From a checkpoint of a small mixture-of-experts model trained on Wikipedia: 64 experts in each of 12 layers.
Below are experts of layer 4 (counted from 0) of a mixture-of-experts language model. Rows are named router (the router's row for the expert), gate (a neuron's input weights, with its number), up (a neuron's input weights, with its number) and show model dimensions 0-255. Each number is 128 + 24 x the weight over its row's rms, rounded and kept within 0 to 255. Numbers have three digits each.
After each expert's rows: a language model's description of what the expert responds to; "comes after" lists some tokens at least twice as common just before its tokens as in all text. This comes from a sample of Wikipedia text that the model never trained on. Tokens count by the router's weight.

# expert 55
router:162173072126121161144121125119123160095121140132126122101141136112109176108161143167155086133178102152142134156088112098122149171123105107136159150143078142106134166096107129138163138125165080100143153104093156145132144117157135126115123130085170162133189107166130148119124096136154110165131095151074123107091117178141146141144130095163192148147120130145168156124127166126121128111130133087112126087135126094127135129132118125173119096120130097142127131112119119128128077106108155134130138086133138134121174122173135102108118140121126130090136131142102166103093154136123136149126158128089125108105105119159109161120117121120101098145093147102144135157144097152145085124141108123127122146155155127100116156147151138075113103133136134159169122102125143107154097143170143
gate0:157114139147146122094095118152121115123129144167097118130109154127153115157101075129115116144123134083124088143118135093151125097056116147106093148129160124146163169107141076098177167168141122091117141167132134109103120083144158101119066163121155093127129079113130090133145146184092149142107162138151177147132152152165160094124137136122110150135106138137120122130111189119181149154132126124118145134152135142123189147157144113132151152070121149156118160127129147087109096127129125104162088156147129146149161126140142154071122085128135143153129119104139141132139157091140084148155121108138130118115140150108122134137138120117164091105153124135135131111133130117130112151148107129148147129156111152124144166088106117129095120135115120114122159121171157124141095152151122
up0:150098118121123111131092153138135127136132124119161135108103096130142128122124095152137129100139135098152142153141116106124115145141165103131172130129059110110148087144110150152101120162165153160063104134130150114115168117072101152119105123156130115144146160108135138110159156130094107114112151155137113112170128152087115165150148129170102104118182126106141141108145110124148121050090152106147125090134116154132125165172102080121146159104119125125133128124115127151140123103134135132160120121131114163153149099115135101132124119113102134092127116130175123136167126174121113133096097106131140087129136130157172125088153094123137138114079177113114101134121132085145109133120077127112118133169141154097119089136119169177144136168161107126110096147131149177184132122151140
What it handles: Table header words
comes after: " |", "|", " N", "-", " L", " in"

# expert 53
router:175142107097132141132142143161125133135113135161106148164145127114118155170164101141091121147084144147145099161136171106130149103156112116156130149164115102096113124139106085159163119127121119129117148093163100153130109091145146132160121144138138101148151106118127108135110076119144088150164161159170090123127120172178122150138133104108147149146101166126176134152136081122142090140136155116104090107090152120109145153090122126113143158118141109140120161135092132125163140163109149134127134165161185092138130112125168158144111183098094174122122138096140127144101141126132084136152134134155157158120101142109102138170101148156151149126078097155116110109164115108114111100122106153126091090090149141168146131132099140152120117101139128152144098111122095138132158124099157
gate0:127128134162177131131149120122126156174136139126118137109090092129117155124138121128108136102110134120102168141161107129065103066117108142132145084127091155162163128121102145121123127152160166133160137094135143191125111092151163129143116136102160139141099174107145100127163087137121129113128102154142126140151138111148137114123161141149113131122109138142117141165115197086107118153120109116148144156112094093122133114165126176115139115152075085168102135128133157156141163133132153085100134105110127140117128146121130118108139091134127161128162104158130089126139143118163149131141108139124157130113118128117152173124116138121118149083129112111183165103122164163085175166145160143139103103106176126155144095124140119133061165147138129122137122126183131124108101133141157
up0:168134128067119124160079116125087130075131081112091113115163120129115117133094126136126127178094123135158149139108144139145128180121119119077096135097151116111119136162156111139126163125140115114081114163115143064115143138138122123101131120162128149136140059142145129097104117127145075152116137107093137132110125129107157155129123135115160115151144122134166118121120098132159103163135140143142154093115134150104102177098162085155114125136161158098114093111113097118104101114128093142146151135133134124125128097102129137126153158141153130192116170118146159117165173129122143122127132137146091140146119164114115112130161113152146149146119124124115105146104103159164094074133085102115118130160098087105143154141119085125172107131176107129132155141108151113158144095127087
What it handles: Table pipes and separators
comes after: "\n", "0", "3", ")", "4", "5"

# expert 63
router:105113132164131123130110095095150112119120131093134115131128104138125129109117099140097127123087133105106126137103131096127143154137161130126116109147131112110101132089129154116169142146142148135128103140147101103148168085165131110142126142144132117121096183113123150161160142094124077090115081098144116149099113131075118124124108166148084149115108088142141137118135125087095129117107162114105080136128117184165100102112135109118147108099117113159112120111073093115146085084108143108170120122127111120119095095168097148154126099124160077093169144119097136097142141153137167107161134154140113089124116103145146106116111078108101116135113088082097142118108103105180127127119078157128120135150141165136093085136128155103094127138085076115142116138123110137107097101139124
gate0:153089134145077113121162161155145123123110109132136102114113138162123174088125155146143127099113102145155105124086165109152105106148113122173126149122130110115103119151149152153125201155111138166109144115152132120110084105128141173125139142144152059138133131115160118124136106137104137130130116125152089157144123066141190143144158125099138080089148083108123168147152104140178118128118158146143145090132119132111109109145114097160123153099133105084151130144136132143151101138083146127090119135116085117128120117130138162100134162106137114107113136142150076126116138121157142118129099124118146143130132135123175111137138134158123134072124141077098131178112142125126112104127114118096169146121138128101120109116139136175132108151152126098137095142152108108098137042099121
up0:146174115129173140155090123108106117105112157113106132122187173155121102148119135078133135113129157165090182116163137176137124144116090093142147097147101124161137144126112164122113108107144119148110092125142114141159100129136104146117116088112110151090114147185145125120155144141127125202094172108103169097123138118151122107170085128157146116128129167166106113097109111123145101119156111137122119124123132134146126154078134115146125147140135137094132162119119144100149128112170096136150112138124165138127100170123140168130122113120133139160100142131142089154132119105088182112154147129153129076131106100143075111123102169114129080167135105151133109088127133130097112112125154158146160113114133123142071134117114163109125119096111128174140139132109136119173130119132158
What it handles: Prepositions and taxonomy names
comes after: ":", ",", "-", " of", "″", "us"

# expert 54
router:167093188149138165130143124097136090139123163101093146161118145157117129124116165169117131112093104166119100095121130183134137126134139153130121116111118164121143114097136151142141143120158153100136147116142111147121125148123158126134124135145113179160131165146171147150098128093173116067131127165081130151169101077121148100078135121099150149131168138118154119186105106105126152145168165103121135150103106132120129136144130114108103148159137156139159115099111174152139130153130142145137160133128134144122138083158158104127156142141114138080126098156123098143108142145135130147091087098150136075130146105158135112120134148125120087158088120101167121074109104145134127131133112162115123106126111158120138167165140125150124137160158121151133098111165092090094109168143138
gate1:102143158141149131100090151134162097120182157120121160143109142077151146102111122127164152105135103133144108101140150096128169090162112130175147102129129113075116121135177122161138133155089075134175127117113104112174102137129096118128146099179097107127124141093144108105131085102152108135198116133102134112157140105114146176140109108143132134106130099102113090156129173112132104148143138166115123129118165119120138126092121109128138136094122101097095109126139166143115121152159105141101135110135096125141155139133108077168128093154100149104092139190108132102119093157153162127194130142144129143132125100128127127127119144136140150135113132103097185139160113106122140149132142111108146154109126156144134148170168130150118094131077120169121113116158106127132121141123146
up1:097150150155102119112124122081124080127158136137106162127139149109168089105146137126112112117102104118146105108136103128152144075105132112156124095121116096117097130134119137168128124138115082140175105093113117119154108145107140125128163076127113127070138168127128142121070126126105133149131161091164087079122150094134138112118116126149138165116135127113126113074158149140119113136154163106114123146117106110142134128094114131120157153083154130133102174125184109162168128110120119139149113142128117109099134151085115118166121104113083141132113131170089095118160086192145151141163121143171128157118150133136139122108157125124127151147138114181132140131096149122140126139123145143113151174094153154138134130201113105121118110088134103138185132124131076136088144125112112
What it handles: Paragraph-ending line breaks
comes after: "\n", " |", ".", ")", "==", " ="

# expert 26
router:122103119148138103164127135161117138119168148114101148134184140105105106124162136111097172127114129105181093151087126135114134142143129094149127115170123103132140101084160160115154111123134135103128129091077108110101167125177129138124116133122100087111102078126139163162108128125127129132099160111135103169157125092107113120088082131067133097092121109102122138133149128169172097194104090117130124103150114133154087119153158136130100133085086134125143148106147114141132151138103095149157131118139179094152128110113095120123118115134109106153136121149126154086123133117091168152154138109106104102131160162122161160134141138086146155151135150173146149141150142135099136136158139116116095144088151138107073113115150143129137113095140161160121145119124130157128154101107157
gate0:111133135129131138100143134128106117153134127094112141109122117137131117145101148134118147110113155105111158128141110151129110078155094136096144131157149088133107119124160086124175187112163150107147131124131127127118164150132161135126121137199116102145118139148182129141104101149123118152128137143149110136177167102113132144099180102133112162085150166096126104111156114165141136116123092133131098140154121145106121112173136085128060156134106141108099144088075145123116146156088149167144131144116096128135131133126155153114166146148128124150152122148128135097127131098122132143097106120133106125149144129116090122116130112120128089187123118168100136128100109121132040148129138122167102052171160107091109152096112172122111146123119098143141147105124119125137157107174108
up0:158163115127134088171150140112171152132105102158159137138117129129085132132171142129165121136174101134110124118123139097114150156111143108144136133104101182120122124108086160123134095172101158137093121106104099139119094088121120088135087136110117172103106142096119079144121153102139116111109134137112139120095119109155135154157125143139132121156130094135144137132104164123127117120111151122121123084099151132123109154077107194155230150106139110129138132131150101092119096115138103115123136062149148109124120116095083120136131088117178157132118142125115149148132152139143155116130157135125171148106134145142134123135139106137110125147103144091091140134149155165109152103119130138103144161098107186141153134103131082134077119168133155083114122168122139124149108113120117
What it handles: Articles after verbs
comes after: "'", " is", " to", " as", " of", " was"

# expert 35
router:162161152150142150160150147132136149097175160166090088158113147100138160126126136096113131162143110106129141100101140152115130124135115146154132107124134137081134148131121156163089117143125079095098135116112100112125162151174120093102152152154119161128115141173119100141120124106080105152155168158161107147128131136160128108094123158154097120097096119160100074136102135108098105084114119127109151167139110150182122172115105106137106132103103154130123112129167126152088129165144150110161147113105095124109118151151132124146118099162068139102153138125119137107091145114149097117119105094119121143113146145116150141130097153111139094113135138111133142149096131096119178107172120154163129161127136085135144113085113131131160139165147132127082115099101171122090113139078124
gate0:136162148155090142109174094163161112137112133067124118152082160116109136169142190145134164128147146158130133074151173121096120171104157114115122123111157110115167111126128141135126182081096144066133106165111143160114136133135105142126081143097088158169126117151171095119115165123169126146110126113145126160126112144135114154130149160115128129099117146124116150111143140071134116137130123074120118165174147122125098135124115123132097104140125146152115152180142153147128186124159124118119129140122159129140135160127155150110144100143125080145110163113121116131129098121126115128096094113160142132141143132105183086170132120111099116124138129140125137126114127147113146167114192109148109100091135116149161135141126149142132140119095148110093117163141129075134115131157111
up0:155122161106102162145112112101105141131127148094130107115173131110122142176127111097098082138102117117147127123144158140155130089129107130137118156139156128157126141122123147150159101097182137193135115133139144143145145107136121113102126139159071113128141138128088157133136116139130155153117147100129128105116102161132138145127102125121083105176151114173173063120105106100160165130129125083140170089099086131154116112180168117115130131153162128175141130088135126137158146112141137158113159154139134126100100123130166141130131100170114140179116157113120096178173140098132159145125100115116109123134127117138121132130158115161138125153134154152179118115107191129106121171155130158108141146130131095139128114188169112109134129120109134145119113102135135102127167086082139
What it handles: Hyphens and Latinate prefixes
comes after: "\n", " con", " Con", " o", " non", " v"

# expert 40
router:145153096122135125114144092133103125123142104095147131163101141143108093111109109097111112102093117152095139109143097153165162155142136132139140141084102099174161172116110132096086139151180163151167139146152115152157096123126132121131159124091113151150181162087106101126131175134088108150145107112147126081111086145124107139162114141120126140167144136154164102134110120149110103142116113162170144098133141125100122153136127139148174119137124101143146095142183081132107137149112072109096124136148104135131145144122119108103124114160087131147093134116083135155126107090158108143110067099159112111123095155110160119137182119185128109157131128106152147142118114167129141108127118123129131089114126127140118153129083115105158103111154151110142120127170175118123133148127164
gate0:119106107120120106132070125139132117123120138098083141156109150147129127118109158124096158116095168134108130126092106092120106110139127114161144144120091155122157175130117101134169139098130148088136138114103103159109144106179154105151096116112175151136128113104144122119121125147129121147117107169105084126101123126128113113153138136147144143105108097154141118113190124104118121145176110149114120129123163090101098142167154142147163135097131109146151128078116146162176114111137135110135120078166167189172108125142128069104120159105098125136109121106062132133118142148103127131116145166147139115131126086106126159157145121149071114149118108162143097167132169141129167135164121073144107123154178154121157154126144136122119102132166141099099123151132109120102142092136136
up0:120097117138129136101093099136082128141135167140101131160123175191134141134101111109128137126136109145125111133074146133126142106130092134165155117140133131119137144168128156112128136179134146092106097135134126121114138098140174126118155193130155133144126116124110127129180134163134141149169129142134128144168076125144118105168130075162154102121149134128126096099146100159105119133167124134146118090138185142106121143115125131157115133092133126147117134114103132166167114122122118136185136109133153163155121112161115108132144087131125130146123148127098126147098138142140134138141108056159134136108159143113147178143105157139126105143136103152142118096096129125143146176128073117145096171149159122121163217163153127108128133080181131108130124141126098121112165123096114
What it handles: Digits, labels and W-names
comes after: " ", "1", " W", "9", " R", " T"

# expert 33
router:149138125146118094108081130146139102118147096118116117144114183159097165145078123109109129094108223144165127106124139097125059107147104130144140109124131170125124140107129113097091159130095109091116112141151158139076083098094162154155133090106120106109155130060124143118159176118127107114085131122117133201097156124141123081115151152153108127145131149136137131103122114110130138114140114140099149113121113148126146089108094097155119101089099174163120115172151147116131130122107135135132103115130128161139144143107100116121106141094116148125122139126148151121126131104113104106134123118095113135181123122128156122130061156093121108098092122123151110146154132107149121111108141083117160152156122127109091143119125113144114146108140146102135121142166118112152148101090130
gate1:124178137110120131126111134124145138159116095095146138088148125148116109085080128120144125144123116148150139147165125123159130098139156111167145164131154165120130119161121098113120164130093136152073099123089143096096076127107123113104068102120112156112117125175150129093139111167076099118131123163125125129144146155132158126118128123138186127158140129092144098142114130166160126118144126158103133115121109122152142132099129099110135114122142158137173129152092124159113141156170116112096121136137133122100136128141143160124162150131134174181126119132150081112127149141118180116117117082141093123109158102124168127090132131150129088067136147111085171198135125096159123139075120102119104114110124157127109144134110121140113088158163130159132092137136136181149112119133149
up1:150105102141106109145117108081111127118139124098139131173060100101143114164173125109120161147152167101115153077100149141122132117119111177095127134145120092131112152131170134160129112109150115127177156126106136139172153166112062111137166144123140143113162096105103145139107098109176156117129118091108121140124100126124099129129172108124106140109098129155131128118136115079102125135119133121142130129122139070157127112154122154134124121117099108129116081139142145108144120077110153112138128116133144122151167159102120118140137107122074109117141124067135156123105097105127096152162118147145134149147180139151086102160138119102123145165148102166192109077139118160092100118160136158149147177125133110138120126146139134175105164112116116111109131103142143103120110117107149
What it handles: Digits in numbers
comes after: "1", "9", "8", "7", "2", "6"

# expert 2
router:152154131137133109168148139173174102127135127076101120116147129115083167157123107149136161084136168119136154175112079115154119124139115115125125113139142132116144163135102149113108120079158107142085145118137104128103155103173109142162146094107127134113129152145114122119085101082127125156096091138144140165115105139135136135122167117149098122124154111116077099120137132102139085134116156094140097180156104080144130093185099142135168100157118162106148103104109121096134119123133146139123134127156114154106166093140164139098127114107138138112180143136148145125147101139125127142101164129164090151123097133108089097139092099126100143117141142119137147120159141107139139118138093115104144179106148111155162106120109137100147112172109158133115139163102107069113094173125141
gate0:131150126161096146100146128115137139139113137177098128124156091126140101164138085153137118098103126159105127145139129153114139113140159136088123147141148156127113118125143133107112093100107154137123081123115156094115108115174139147093150081176105102128135133137139122105074123126147104127161080081137090123116135124120116108149156122116145131186091139136110105138105137131072143098171170128102103173138155131103143113090142157140149150106174164112119134098117115144117135148138147090123153124089111146152107117169141085166100107158176150124109141141139153122142112124150131139096149142137166137165127128141172126101188180153167160121156115165123083126158163121144111115111109117121118116155125129126102146143154104127170134160090104110142138148124136102138114195103100
up0:121127115147106136142144093105135150147114146194111129147178090147137121137131090150102102116116134177109117111136120153145140115121146145118147146141123167144078127133131151132096112133130171130124107134147134110084106088118155141129120056181133069102131120168134102123085141110131144141163092127140092119111132140125105084140181127142134112161114145147107131156095128142099166126195148140095097149130124135097130114073150147135142151083140159114124134115159122176124134132104151101107145140103109120169126101161131072161108127161154146098140139162110170116143111165115116141112119122154125124185106125093156171098143169146162128138170122143111101117149152101180105125137107097100125144117125147158104122133136136115148116159098155116145135146135119115135151174144112
What it handles: Zeros and measurement units
comes after: "2", "0", " ", "5", "6", "4"

# expert 56
router:133153175142161108129103142161147123141163156142127131143158099111120158134131153127095164130142109096085133150092120081120138169104110143141144158109154079132098132125147125108116084102107112125150153142123147160157170139126114150136151110093131145117145134151142128147095110116126117174119151157106162140150118130115117102139126098129144125114087130125148122115118122159134121179102098166104077108171102124144104103131119137144096105116143111112115140091157128183129182108168148143146112122093147125100157151097139151153123159108120137117096120097117109109107125107144150167156110151132168107131100132137171176117121145082126143144087169140094124156093093172148123104164180151085154166126152112133112129102131080091127130122136171124103092102126173095145128122095155
gate0:183104130104095126131142152080130097135133121136102183166089136196120143125188134138117169143102095123144124144112140130120159147125125119165102121049144111118139114111140121107118125110091127122148158113109135145075150166108174139106136108129086114125168130136121129141072152136113163162114106098127125119145137153137105128122125097133126095127110116159130103133087138137137177145129152133144100117107085066153091151146119113105099124144075160093182163126166141131092117096166121079117124105154129131118142133107116166119127125154110140146119090134128107126120135165123115093143102119144145129138178116139171152145155118104160157144101147152117109149132149129114103130142151128097106148142142142130133137115095136129132092113148147124140089126113067137125169079117118
up0:163123160114119097140159103097098130161081124115128135154089119166110128126157131128119192125138118114109116110127155162126108162135123130111096135064141116131106081139126138126086097099134100136113124096141107153098123147092145148088124121148096114121150124134104127134102148149137135130053122137152152083117136125084117129070172118174148141099114123108125118107129145145170134136155160158086125114160109114153104106145114128105113124192092161108165141114149126107123141124116150084113112126160149117142124132128088175074121135152131144118111107162144106112119110143135154101128103136169142098136181113129147138160164129137160162116114160129138098174127147133109109137097127144092120134153130162136136117089108118158079142136143138132161105110107050140124138097130141
What it handles: Definite article the
comes after: " of", " in", "'", " to", ".", " for"

# expert 7
router:104153086108114128150121107101089104131123129166133137163154134115163128148096118165171100126131164084141144125116145139076140154109147108092151157127132147107113158142156151099093143149150143105136112161164115136123104143114135114129101154134112118108105105135104126088136139147141083153104108096151150145156140148090141142169090153154121137145123130106094105097099164138129173171103153141106099130142137110170160148137102179113129105095130118114137157172099120138137177106118106162178162114213120120115124084128156135112130153119135109155123136158117134100142158133114090118129135117109143084121133167164103116098115126179073138117120117122108137159109095102121151133127131150126141157119140108174152142100140144128140114141149121097158074129172158136135175114146114
gate1:089170139086092126119110135126126080167137100109118088142132135156166124130134151130109124129153105144142131130140179139133063159131098147134135136123136110103139136126105123131145158133131110146128144135120131119134114109143133146110137132133093129131176129108167122156136152112120165144130170137112111087090158162166122165083124185118113115130150125090126127139118106119149125112119192096130120107114122115085091138144130075134112112153124142147182149179090114132123159149136116106121133113137121134143141124114112109124088171081102104104096175149111156117125105142080131124126105173113078122146129099106127120135127136119100093080139127103083131086142074105092127120123130096158156148132147144087164083169092107117146114156100122099104087076157104135112120118151107
up1:141099116165172101154116186132126165081143174119121176122103135136083153125138095119146120099100170157103138134143114125148160109131138117156126091148122138109092104129123142130122119111135135127123151121104141134125145140118135138131156126121154116115095116104111136084114119136154146103130135137125133177194105105101099087181112062128154135125107119153130120164156155118100124171141092159175163154146148142142147106116146157136147147092152127115082105129149149114144089121121139148145122134086130126129125141088097110119152118163143164151143116084133106181167157109152142149142140087144192152106117112143107116140113132123163131151139121144131148177153154129139136112140145132115111119115088115181085127111176133159112107099155113148138159158100140080137140111123177
What it handles: Capital name initials
comes after: " |", "-", ",", ":", "|", " the"

# expert 43
router:124133140144116130139087123098111119150120144108137117105095145126165109179151099163104134156106127166158157168125131091122152160092140148124154082136145113103142113141133119085102160084112101116128158124141099128090112139108153092114117112123125108109149117112138129113107118130175101145152118121112127159137132173106151122102151149126131128118104165110092111095124096149080164162119161107101129123159099100089113172128121108139111112159096117116101160093147167137154122134160161106153133104116114141157140141117136141093173084120166091078162121098140131125146162148156095179083159143147101136108112135154077148104161139111096110173102146135106111126099136115168141133124134109126149138120128168149181163138149131101110117105100116165111093088119112148131165114117093
gate0:085122109134130093121146138137151138166112123135149127103122119159097143112127103158132197146148136137124152169132127121113092114107131085127162123105138134108179136130154156129137168117090123147122142135106094149109113153115115141086131122082118131114163111098143160119150140148109157138114099125129114089175129120127124120146157169149154132097111127144132120179105125125107101122131115163102108149104091125132117129119123145140115126112132161105146128148116117131151122118112161119141124180168154106175103182102160174165154074155129116135100124146162131149124149109123143139144106126129094121107107129115141117147173101104146098169157175123149106099170123164145129129188150088139120101102089123134159087124159155109103130112111075109160168171126043152110128125118132
up0:119124118143149146149145106133125091141107112150133134115160163101113124139118129167126163125153144143146154116148126118108125121113107111113133144112111149085136165137142087152138167091117116162125112158109164146132132125097120114114123098092138151094118124161125181113113168165133084142125168089127098072123104111112163112155122181112100167099143168154098117156126108150123132117144085118081090127110116089129132117080106135146131137122141174091147141161108115108120129138116160151119108151132152098119100150103128106144150096166129112128097094119145082117110147109122081142132091152164132200139120140131114108119126142133130162153166173143085132137135120121107115138167163081135136092132096109155153160144128135118090167084126114175138161133142070129100131110084135
What it handles: Capitalized name beginnings
comes after: " |", " the", "-", ":", "|", " of"

# expert 12
router:138171144117110131123142096112159077146129092166152146150103143142107111165105094184090151085097127140127164133115151118120107109155144164162093130147118162142106110159116126136124108141116084140148132095139119150099083137122151145160166150121164158102141088156146138161141149146110180147114098102089152129091123073157119124093144176124103143137135118106088107160115114135139158116102174078090087146141135114112173113144122125135112144081152136113097143123154106147095119091082150097166120140114092151133129115136121160130150118120127118096121093142096139154154101116158126164154172114120118171133101149135091136105119129131118129126106121155111101129165113121161099101091090134093129100106116133113129102155163159136154124136134144142120150140159113106107135109086142
gate1:138124142110115120114124118128104156153101122125112097139084128138135113150155063170148150080109164148148087130140137132137123108137129118104155151139128150079120127159126149158149121137114139115154096132129099135115114108093096115122149115182112182144148075160169129147104144086161104102123131134085130168137144116133097123136142143109158125162155134138133115140169129125147146131120191119099123145127111106156159176129138101162096129144112162108130163129121118152149125112117140139103178123122122134120104127150177131101115118097131133165123154161099161179157143125103147121120125115108180093138125137171125118120112112160121138122194148200118145151149160125200124120115112112126127078125130126114124127152149178132121136132095155092134194136137107103141093125152140
up1:141143163104121131127132105129124130158091121124101134145074124151117102166160070160125142102125130146143090128126154118131137108132121093103160151149111119084138139156149149134147121108112118129152074138132119156134099109115079148109132110165126135116123091156153121172120138089149120101122117108085149130113154122093088126141154137118164139165140121126161122136178127123156130126108181105084096141132110107151176178132152094153094127125115154107112157106135135138162109126125127151088177140118104143145092124175175149079107109092139112160119155145103149178138137128132153119118134120119150100142139143174105132117120103164118160140154129201130144147130171111171126126138114133125102061111145124127121112163135173135122118150104192102130155152147136124134090113125145
What it handles: Digits in numbers
comes after: "2", "1", "0", "3", "4", "5"

# expert 37
router:124162155130096117142156147112084122127130083062123127141127089139143092119102154151121102114101135126129138110134153156157096178126167156107150095138125135163152150123140120150068132098119170155136108140136107134113199104149104157172101153151170074108155112103108116091100155143143124093122137140084140154114142155165161112096136122091108124101159092112145164146102154126142133119138114135124127100146117137150097103111104091126142152172132111109112105140114104121141133092108129158153157148133117131149099090133111166113146080166135145145149180127126111125154120142111145108095152144092103139107094118101128132112092123116121122145125090115148104092146148139143111097103138126157086087152162164159167150134145101116141150134096095131120179143126113094105140143104133
gate0:143112132112128167143137177169128161164135100100141116135116143101070152096120106104151161117112125101130129179105112095146115123084169137168125126142130127139112149103183139129113103102084154100118093128118109134095118109141133116141150150140179163112127139166179126122097103112142136138097132120109115150076126139104125141101141172140157134153104120164143147150118108186130128110101160129148107130131106161132088102102081131148168128140085113105114100143125133134093128110122098108158129103104126124129107117101106060147098135104083130083154117114111130126074123143093132136103126108154135115120148150121129118130136148095112115167099119134167111158119103099144178112174116106105131153161129108120107152116141152088101083115153150134135150142122089128095183125136102
up0:120140153150120101116103084078148089111135164158123116157158142103167137146132170161119102126111162118130105086165162144133132157122109118129122143136151135130163105179089126144097141167166104137110134107106164107154143165135156164113130091095087120121099115090113141140192148128111108123172131107152139123134156125156117100133088093138127150081157143125105123089112127099119106135152109122120147102153151088122167160134143115106130109123163170129131176156148145102114107127164150138140103142142148118134172109129159181128178110125146136163125144138160122129156152117170129134148089137108115119123099117131148111105104096149144127089168131142092158116122143148110076139105116145159154114107094138106154080111113099135126169123114116136131131125140197144124077132125131
What it handles: Numbers and years
comes after: " ", " (", "–", ":", "′", "°"

# expert 28
router:123136109130126122097122140147121164128122113123138186133146096075148106156103140116140118103105140128183082132147132095139127153131162136145161116144152139117101116120158156100127106094147108146181140098085101116120193140155143156099078104131172174135166130112125157126101128095086142093159125092158145141136096122148131133097148097092137125116161101122095079120118132121095159135141111159113161116153130133125173155127152117111095105114117122134097106099163101109157163143079113155135144128095129117094131109082117117120155095152135107138097167131117108116107118100136102115148087082125107138109163129160140143093139126159102139125150131149158165127142104139097095163118100139163139134109148164130111114170169081126151099123113165143119138126125129150166103166127133
gate0:141099109120158094160143169146115116144111134095141144176109177136138072102068133152120118095128110157139133161098121146123094103085087185125146178124138073111126108116130145124100104109113093136189140119183131118118130138157162155133118110131126127112137138122140106142172113119119123125134122150105120143129146140126156161126113089124105179120075119137112101124164108123156132112129128128118138122105107084135128106129122085133122104125161127155153144127086109155139173101108149144196155095153130152125143137114132127145137087131155127116072125117147132082096165154101107100152126130137164120146074137115113094143141128137105107139148146155133147135083085128130136158119075090119103090140131164120159101121116141150160160148110143138129147114160131164118110103149099
up0:116137186114102140132163141118120173108123161126119148112157142160125139116092137139143115123123159121185119115157168129148140112141125148169131128189158132139101089093158132149108099126170125140137077170186147116122121123114172149128162125090141121124119166132121118132161151122151179159142139124142132139110137145158126098175128159107130149062179145131127139168122108129106128117113149110133125140151112111116103147103147151101142122135139156148144156124099183116105141098113174105127117179112139121165105131137133136121132125128137097140157083117159165155114157183138094106129143166142162123123116155128152133101102103098111164131181102129160090108140161109102091162113101150112095114158155123097119127119112120127120139108160103117116125101128159138058099117128130
What it handles: Word starts before suffixes
comes after: " the", " a", " and", "-", " his", " P"

# expert 61
router:144096136073109087104126131102125132119167146135114166151124129156127063144138172103143089119119108142136103150169096147144106139120118116166089113091139140152093158151153143136124129178094133098130117127119084135087117122117135139145137099112148138150108106073147088111117126168121121136122133099154161172119168088101134129136074113101131111147157106112111103165155133157107145140118100163137118133135127155165162135106095106116094114093098142117161098146132159146118117136158137123102108143118137129152097146110086139102166160123093159144102121148141167143142135094144089119114104108138121091108110130128159143101148114135106105150121106116110178088147160103134173129119140122127124158145127174095133149127114098119124110140129130124173115164112078168103130154193156
gate1:113154131135138082144127109096113108130113141133136132111165168118121172137105159090151104120132146156143148181110096119124096154105115119131126159103131132155101156123152130131133176161113113126097124126081103168166114152125136192138119139137127134085115136178086118094142159114116155123155142151096141116125105114123140102152106117104095121150125155118137062116106125097128103123144115119112155123114146131137172156159147129122102152113110081118191098113132108132119122107068119110166115137153124131157075156121139145140158115129125151164084145115121104106112157111138101110140097146146100155151105142165125081115145099123154111145137136115124131064142144129088100140123154117115107138087104102153094126126090106100142136128181155127119088166135143112103124056147120
up1:178143134104158131088136110140119182156118107074113177141080125151134107117140122125097168102132162085133128100130161139119116141145122179130136101179113145129140119135156125129128094138144144111130134117130112122124147125095137115132112073176124120144208103125143121135119084088166093119140139091123124167103153133109151145130139165166129160092125077108112173101139132156115136140139123134115093115140124117147115113093120158159152134203149173149097148157134137098105108116159149170118157109079118145104165122099116133129132134143102140108135089131103146157124128142164144122110145136106124116111161118099127123139148102144110105126125145131127110155112166164130145137141110129145174098122136137129140155114185135155091156146091071143120141081167141149123157136122130
What it handles: Spaces before numbers
comes after: "|", ",", " |", " in", ":", " the"